From a checkpoint of a small mixture-of-experts model trained on Wikipedia.
Experts: 24 experts in each of 10 layers, 96 SwiGLU neurons an expert, 4 picks a token, a sigmoid router, 3 empty slots to pick.
Training: a variant of SOAP for the experts, 505M tokens, 3850 steps.
Below are experts of layer 5 (counted from 0) of a mixture-of-experts language model. Rows are named router (the router's row for the expert), gate (a neuron's input weights, with its number), up (a neuron's input weights, with its number) and show model dimensions 0-191. Each number is 128 + 24 x the weight over its row's rms, rounded and kept within 0 to 255.
Before each expert's rows: "comes after" lists some tokens at least twice as common just before its tokens as in all text. This comes from a sample of Wikipedia text that the model never trained on. Tokens count by the router's weight.

# expert 12
comes after: "\n", "\n\n", "of ", " ", "'", "\" "
router [131 132 108 102 107 130 130 127 126 171  88  83  86 101  99 167 137 119 137  94 126 119  82  98 103 135 143 139 103 141 104 101 134 127 167 136 107 118 138 105 120  89 113  99 118 147 174 117 171 126 118 136 109 115  82 122 132 124 132 171 104 162 156 149 111 155 137 154 144 151 154 154 127 134 125 153 111 103 190 170 131 138 127 146 166 162 133 106 130 122  96  92 124 120 131 129 120 160 119 139 109  95 158  86 132 108 112 103 118 146 102 145 151 121 116 143 119 105 102 126 162 126 120 127 185 117 110 157 179 145 126 129 128 139 129 131 143 100  84 112 126 113 126 105  91 161 144  69 120 167 148 139 165 154 107 132 150 118 179 111 140 113 156 140 132 178 147 157 119 139 138 135 125 136  88 117 110 108 160 148 122 113 163 100 138  67 131 129 112 171 169 130]
gate1 [140 117 122  99 142 136 134 124 108 162 139 124  59 134 146 131 130 101 130 122 146 120 132 121 119 128 165 125  97 163 102 109 139 142 137 143 112  73 119 110 129 121 140 139 157  94 127 106 108 121 104 100 109 105 131  94 160 101 139 151 132 108 151  96 124 146 124 151 181 108 110 158  91 149 147 102 130 133 149 137 153 147 153 164 128 120 101 112 145 140 112 112 129 109 179 115  86 115 133 100 118 122  82 115 141 139  95 134 114 140 159 118 123 124 125 117 138 117 151 139 132  89 126 111 150 128 143 144  87 122 129 149 120 134  88 162 145 162 140  80 126 106 119 180 137  49 130  68 165 154 119 107  83 139 114 143 112 177 131 104 113 170 134 139 140 138 100 117 112 121  86 118 157 164 148 124 152 117 145 162  91 129 159 108 113 151 172 176 110 179 104 157]
up1 [148 124 161 144 148  92  91 146 123 149 101 121 131 162 127 146 117 111 138 122 131 135 128 116 127 112 137 151 146 144 160 138 144  95 102  95 147 137 115 109 125 155 169 141 113 158  94 145 163 133 112 131 110 155 155 164 121 128  96  65 151 157 153 145 114 113 134 145  95 120 142 172 154 148 166 151 135 154 171 110 136 128 106 112 162 112 170 137 134 142 141 102 114 133  98 136 134 166 169 127 170 166 156 100 127 140 163 106 103 163 150 164 164 154 131 114 113 106 143 119 124 168 148 107 136  98 136  75 127 123 116  59 141 114 167 120  87 108  89 123 150 154 133 100 128 105 107 123  97  94 170 148 138 116 122  78 132 136 124 135 130 108 122 106 114 189 131 122 141 127 172 122 116 132 111  89  95 118 123 126 128 160  87 170 128 150 165 154 142 135 114 153]

# expert 5
comes after: "of ", "in ", "'", "the ", ". ", "with "
router [133 118 115 119  72 109 150 167 112 139 107 148  93  91 131 193 139 155 111 147 109 166 126 115  98 125 162 107 127 151 155 102  87 124 140  71 130 129 168 132 152 100  70 144 109 156 166 141 150 133 131 100 117 136 116 111 126 100 115 120 115 161 121 166 115 170 136 116 161 127 133 133 142 150 108  86  88 129 116 164 138 172 132 105 151 141 142  92 136 138 105 125 145 155  68 144 105 140 110 135 123 103 127 112 124 122 100 151 108 164 131 162 128 103 136 102 130 147 111  81 165 126 128 173 168 140 108  97 141 113 122 157 111  99 183 154 119 118 101 112 139 110 143 146  83 157 112  83 112 113 127 131 157 145 149 117 114 118 149 158 135 129 114 136 137 119  94 120 100 111 135 170 130 173 100 116 103 110 101 115 141 144 158 102 162 120 146 107 118 147 153 103]
gate2 [127 147 141  99 138 137 150 136 112 158 148 107 147 106 127 116 141 119 137 133 144 201 149 148 161 160 137 130 121 168 119 128 140 130 127 105 108 160  85 103 161 104 117 150  97 136 115 176 155 132 154  98 162 125 135 190  90 122 149 132 117 126 113 137  94 134  93 112 115 152 138 102 147 117 151  87 171 141 112 177 118 121 119 137 133 130 133 129 168 124 104 142 147 155  74 143 124 134 118 151  98 145  64 113 173 101  89 108 137 122 155 130 148  85 103 127 119 117 153 139 133 156  91 139 150 169 138 141  81 133 119 123 138 131 146 119 105 119 109 126 146 124 124 100 126 140  95  98 118 133  99 136  98 156 176 127 151 137 105 122 111 159 103 118 101 156 140 117 124 103 128 168 134 152 149 100 137 169 120 105 129 111  70 123 118 115 171  87 106 100 132  70]
up2 [158  97 142 141 144 132 135 102 173 131 105 133 163 127 137 127 179 151 164 144 160 149  95 166 113 163 158 104 127 133 143 145 153  96 157 120 122 130 137 140 184 137 133 151  67  94  94 126 105 104 133 114 132 142 108 127 130 196  77 157 103  42  91 115 127 149 100 157 116 108 125 117 107 120 151  73  93 115  91 123 169 110 124 113 141 116 130 117 143 144  98 140 134 166 116 135 163  90 122 158 132 157 135 139 114 113 137 112  94 154 127 151 137 111 137 168 123 133 104 118 117 141  98 133 117  94  95 132 116 100  86 111 121 142 161 107 129 125  87 101 132 148 148 111 102 120 119 108 126 107 141 128  94 142 131 139 162 152 150 147  92 101 118 128 192 131 140 157 121 134 119 127 119 126 125 159 130 152 134 172 114 160 126 105  95 119 159 124 128 124 110 141]

# expert 20
comes after: "| ", "(", "201", ".", "–", ","
router [185 128 132 120 139 123 117 110 142 184 134 170 105  99 132 114 135 141 169 140  97 148 117 148 139 104 120 127 131 162 122  74 104 112 112  90 140 154 118 125 126 131  78 126 154 128 116 144 110  83 121  85 160 167  88  90 108 132 112 162 125 161  95 120 106 118 112 155 151 130  99 155  99 131 140 146 115 151 156 126 145 146  84 124 153 152 167 104 144  91 168 124 137 127 148 101 154 124 146 128 157 149 135 123  95 143  75 143 166 158 125 135 136 157  79 121 153 103 140 134 143  99 157 117 121 161 136 139 105 104 138 127 146 117  89 129 132 137 116 118 107 128  92 105 169 111 156 136 150 122  88 144 103 121  94 133 164 155 145 109 168 142 116 101 133 168 170 151 145  99 176 103  97 136 128 107 114 112 131 118 111  80 148 115 115 138  66 147 135 133 122 139]
gate2 [156 146 164 137 122 119 115 110 109 132 117 118 131 168 136 144 129 131 111  81 143 150 114 144 137 183 165  82 161 159 139 119  97 140 120 146 141 181 119 132 144 163 122 101 160 123  91 138  98 147 126 126 147 118  92 171 150 107 123 150 129 163 140 130  91 127 148  84 120 104 123 119 143 144 148  76 148 134 128 166 118 129 122 122  97 102 124 156 145 133 151 158 130  94 133  87 125 126 152 136 157  99 130 147  80 142 119 100 123 148 143 143 156  80  91 115 110 148 109  97 122 112  76 137 127 132 147 149 145  88 102 109 148 136  79 155 138 106 127 128 116 147 108 162 108 101 149 171 152 132 164 140 146 128 145 102 120 111 148 139 128 144 122 116  97  62 133  77 139 108 139 138 124 151 161 115  97 166 145 136 137 154 117 162 136 109  80 110 104 125 193 123]
up2 [129  97 151 157 104 115 128 101 131 131 127 148 140 198 106 100 164 137 118 129 147 171  68 166 146 151 136 113 143 143  81 161 100 103 124 136 135 151 119 116 111 138 103 157 162 167 137 159 129 124  93  77 148  96  75 103 106 124 107 138 111 142 148 106 100 139 104 100 140 127  69 152 117 115 122 121 143 119 101 153 138 137 122 137  95  98 150 125 110 110 153 118  98 173 117 113 159 130 117 100 122 135  91 165 132 143 130 196 134 151 113 109 147 127 163 104 130 123 144 149  81 135 131 142 147 113 142 125  80  49 123 164 139 109 151 122 161 132 134 128 145 125  92  98 161 104 123 166 122 116 143 162 120 126 119 115 115 137 117 119 141  99 145 142 102 108 167 149 164  98 122 132 134 149 125 116  94  95 142  96 114 114 136 153 120 143  94 130 138  94 123 139]

# expert 14
comes after: "the ", "of ", "in ", "'", "a ", "with "
router [153 130 137 122  79 101 153 149  99 167 104 143  44  75 119 155 136 117 119 148 119 127 100 105 117 135 159 131 154 144 171  85 111 131 149 102 132 133 127 136 122 111  86 137 145 170 169 144 109 136 156 125 122 125 135  84 125  99 114 140 103 151  95 165 116 163 138 142 160 134 125 116 164 130 113 105 112 120 104 146 117 165 127  89 159 121 143  69 118 126 135 129 148 140  83 132 139 172 136 141 151 115 159 105 131 129  87 171 117 155 156 161 117  87 144 134 109 144 115  95 149 132 120 167 156 155 100  99 149 113 139 131 119 100 162 136 115 118  96  97 143  97 131 125  94 133 128 106 108 115 152 117 121 143 142 115 154 114 152 126 151 133 102 119 142 133 112 140  94 142 124 150 125 166 124 126  87 111 100 125 131 126 150 107 184  84 159 111 116 181 166 103]
gate2 [132 106  81  98  96 135 156 108 112 131 139 108  89 110 151 128 140 114 157 119 179 173 134 131 125 191 131 126 162 156 104 169 116 159 107  98 138 116 138 145 104 139 135 144 111 130 110 120 136 114 140  87 140 110 163 112 130 144 104 135 112 147  83 183 115 109  97 164 116 153 107 162 117  95 164 128 148  87 103 138 120 156 111 153 125 141 127 104 111 107 117 155 139 137 105 121 112  96 157 105 160 104 177 134 162 138 112 153 174 132 127 115  93 114 138 140 114 120 142 141 182 170 148 105 175 145  90 101  92 123 168 175 122  86 119 145 134 135 111 123 101 154  89 153 119 129 100  93 105 115 127 133 144 106 149 102 154 133 152 138 130 142  93 137 135  98 164 141 179 113 109 168 138 129 156 158 113 128 120 123 121 145 156 115 114 135 112 157 134 137 155  90]
up2 [137 141 166 130 162 125 138 148 118 118 134 109 126 142  81 129 110 100 131 145 117 129 161  89 121 109 133 107 150 132  93 140 147 127 117 143 137 111 106 128  92 127 157 101  86 122  94  76  98 196 166 128 129 132  60 168 112 159 121 116 163 139 118 160 140 142 148 142 159 148 102 177 132 125 135 120 147 120  82 102 111 147 137 111  98 142 117 155 170 116  79 147 173 125 114 176 103 114 138 125 122 117 153 128 113 126 160 153  89 129 109  98 108  92 169 124  78 172 119 159 162 161 143  93 189  90 119 101 126 145 149 123 104 134 147 133 139 118 127 131 123 162 146 111 130 109 125 121 142 139 189 163 127 126 134  89 129 146 128 115 131 126 133 135 125 131 125 131 130 101 144 113 100 132 113 140 148 139 116 168 114 121  94 118 150  88 150 172 137  90 145 110]

# expert 3
comes after: "\n", "|", ")", ") ", " ", "1 "
router [128  72  83  80  87 151 141  99 124 150 107 148 130  82 102 176 147 154 140 118  92 129  69 125 118 121 154 106 120 133  77 119 124 133 161 114 134 151 161  99 143 133 138 124 139 117 153 174 162 111 118 169 126 149  93 122 142 113 137 174  95 140 170 179  97 150 123 120 131 133 115 151 119 127 169 104 116 133 141  93  99 113 134 116 153 190 120 146 142 101 148 145 142 139 126 140  92 128 119 172 153 124 107 106 109 103 124 101 131 136 151 110 124 125  95 150  99 117 117 122 130 108 104 123 161 133 106 133 125 155 153 119 126 168 129 145  98 123 130 124 131 122 107 166  95 125 146 109 103 128  98 177  93 126 123 116 175 121 122 172 147 148 113 135 124 175 131 126  82 146 159 120  88 114 100 168 125 121 119 103 142 117 143 102 128 135 123 162 125 130 193 125]
gate25 [165 119 135 137 106  58 144 118 140  88 128 142 107  93 129 113 100 142 123 123 125 128 138 152 133 133 145 115 146 112 141  91  97 140 148 131  96 142  90 133 124 153 132 156 152 147 139 147 133 115 144  98 148 119 100 154 157 139 146 150 140 131 125 138 115 139 102 133 123 137 137 198 141 111  96 106 108 138  88 144 156 130 135 122 114 168 141 130  89  94 134  88 158 132  94 123 114 116 161 112 115 159  90 156 136 165  85 124 134 132 144 110 179 126  99 139 139 129 122 140 166 110  57 162  79 129 126 105 162 130 132 124 177 116 145 109 119 213 124 134 153 122 117 157 121  89 120 121 145 111 120 134 140 128  93 179 127 146 139 139  98 125 142 146 144 145 100 115 102 154 104 140 119 132 192 167 154 115 133 134 120 134 152 130 124 136 140 145 185  95 168 138]
up25 [135  86 117 100 131  86 145 117 134  90 152 155 144  80 131 155 160 136 135 108 179 104 174 137 127 152 123 120 173 138 122 137  63 137 170 180 119 148 118 117 125 142  93 142 123 144 114 153 120 150 161 126 111 115 130 145 116 108 142 133 110 176 148 126 114 170 109 148 164 149 120 128 128 119 103 114 153 134 129 143 170 122 148 125 142 160 131 165  87  84 134  84 133 157 107 142 100 114 128 111 136 160 146 135 111 100 104 101 124 152 131 139 163 142  96 123  86 135 132 133 133 118 103 149  94  80 118 117 165 108 170 116 147 123 111 105 107 137 166 132 132 119 140 117 107  91 113 124 145 108 120 176 127 141  63 138 110 132 154 127 141 151  98 136 134 137 131  96  83 125  81 182 103 154 112 162 128 118 151 138 116 104 129 174 115 109 126 132 160  93 160 123]